config.yaml
experts_per_token: 3
d_shared_expert: 192
n_groups: 4
batch_tokens: [32768, 65536, 131072]
seq_len: 384
Below are experts of layer 3 (counted from 0) of a mixture-of-experts language model. Rows are named router (the router's row for the expert) and show model dimensions 256-383. Each number is 500 + 40 x the weight over its row's rms, rounded and kept within 0 to 999. Numbers have three digits each.
After each expert's rows: a language model's description of what the expert responds to; "comes after" lists some tokens at least twice as common just before its tokens as in all text. This comes from a sample of Wikipedia text that the model never trained on. Tokens count by the router's weight.

# expert 18
router:551511473494446500481500509410459509457475501460489571556528498524567546477563492503495462480470497491480464484493505420421433487502555503507491433482564449477455540461497481429528600562459526542505487430481491514558543516476477456524461475481500510476483513535480519424469457557504493519522449501513506492548497540438478522446537521458461595496522491542457436490530453453486534490532
It responds to: Capital initials and under
comes after: "|", "-", " the", ",", ":", ";"

# expert 10
router:549560475490543459476516484502510478529509492476513461547611439578517533489531551555528490483540415515533530477577485440504579504466477597601552518534486541504459533471483492456489454468534528403522511464518501455435505499527506547480548462558551530501558498443502456579548494494557499506512512507494497555473570466532481597487502477478474540488546503556453448474483535456502451559497
It responds to: Country and place names
comes after: ",", " New", " in", " of", " United", " South"

# expert 25
router:421536439466530491566548490550567535505544545574466560459486521489522428487495471508453552479537419455394490475519554474495534547507508510504459431422517496525523434445556564498488454483500468495471483515488545488454455552522524464500429448572557434522504463539481574502555556477521571546455503426482517443490397540486455480438491557466541512470499465511516521659573549506486521495529
It responds to: Articles and prepositions
comes after: " of", " in", " to", " as", " on", " for"

# expert 44
router:510483471575522574478462403542468459521444510527479479515490593483480503491523533490528411518459466549535510467538488452508448536491536497487526468495604449435450525451606485551487574465470594417463421551444528539558434552517481479517451500473487458532470488490513437477522478498505507451476492509501508477537447509505481528501524550502488544554463530507478486477417569563514499382499
It responds to: Table pipes, odd fragments
comes after: "0", "5", "6", "3", " S", "8"

# expert 36
router:526521529432524522505504469543482512514545493474550488507447526492442492483451495491538537449552520533473488472508564482490496440533521467514476488459478526468545517459479510485502535553464542441489527450495550533513515517527540482546462512566454537419470482541506439486559495588536502462470476502544533478451497588423474492469446505517552517543517430474564494459409497499567477479554
It responds to: Scores, years, article an
comes after: "0", "–", " ", ".", "-", "9"

# expert 40
router:486496497546407547516554471499468523581450447398503437521474560446527569574550536553538538524582491509498460550456475504511481475547517478506606436486546416576527455478485471477495524466474492512491496514464528567509492419395478433546500462487534545487473485477477512490515508466531510450517521536539507512488464515432430460484476532522549441504554405477484505482492451437447506481466
It responds to: With and including
comes after: " |", ",", " along", " associated", ";", " as"

# expert 13
router:511559453554545533515498558459555447573477498548457479443533517459519521517452473454443482494489517531499517513478516535538502488478503557525519506464471528532506602465458480485503501533443523467441536496446508455473506536480549472488509499517439510497474507531501528522486494507464422514432500453512522451486443552548464511639465547536515528487492471509552534523538483520493498422509
It responds to: Hyphens and dashes
comes after: "\n", "6", "3", "4", " Al", "7"

# expert 26
router:503506464540532496517402482465455506537520538525543478613508513529487477490417553536431467426538524531562484509575548445542567441442432542483513463519542503436505526493503485498547526574477466469522438489499492514502492518529509581481435437562450480478477471492423503441446444533445511523462485534515519556499479528412542534573519431481409450472546483486454517472498539504561597526535
It responds to: Not and initial capitals
comes after: " |", " did", " the", "0", " (", ";"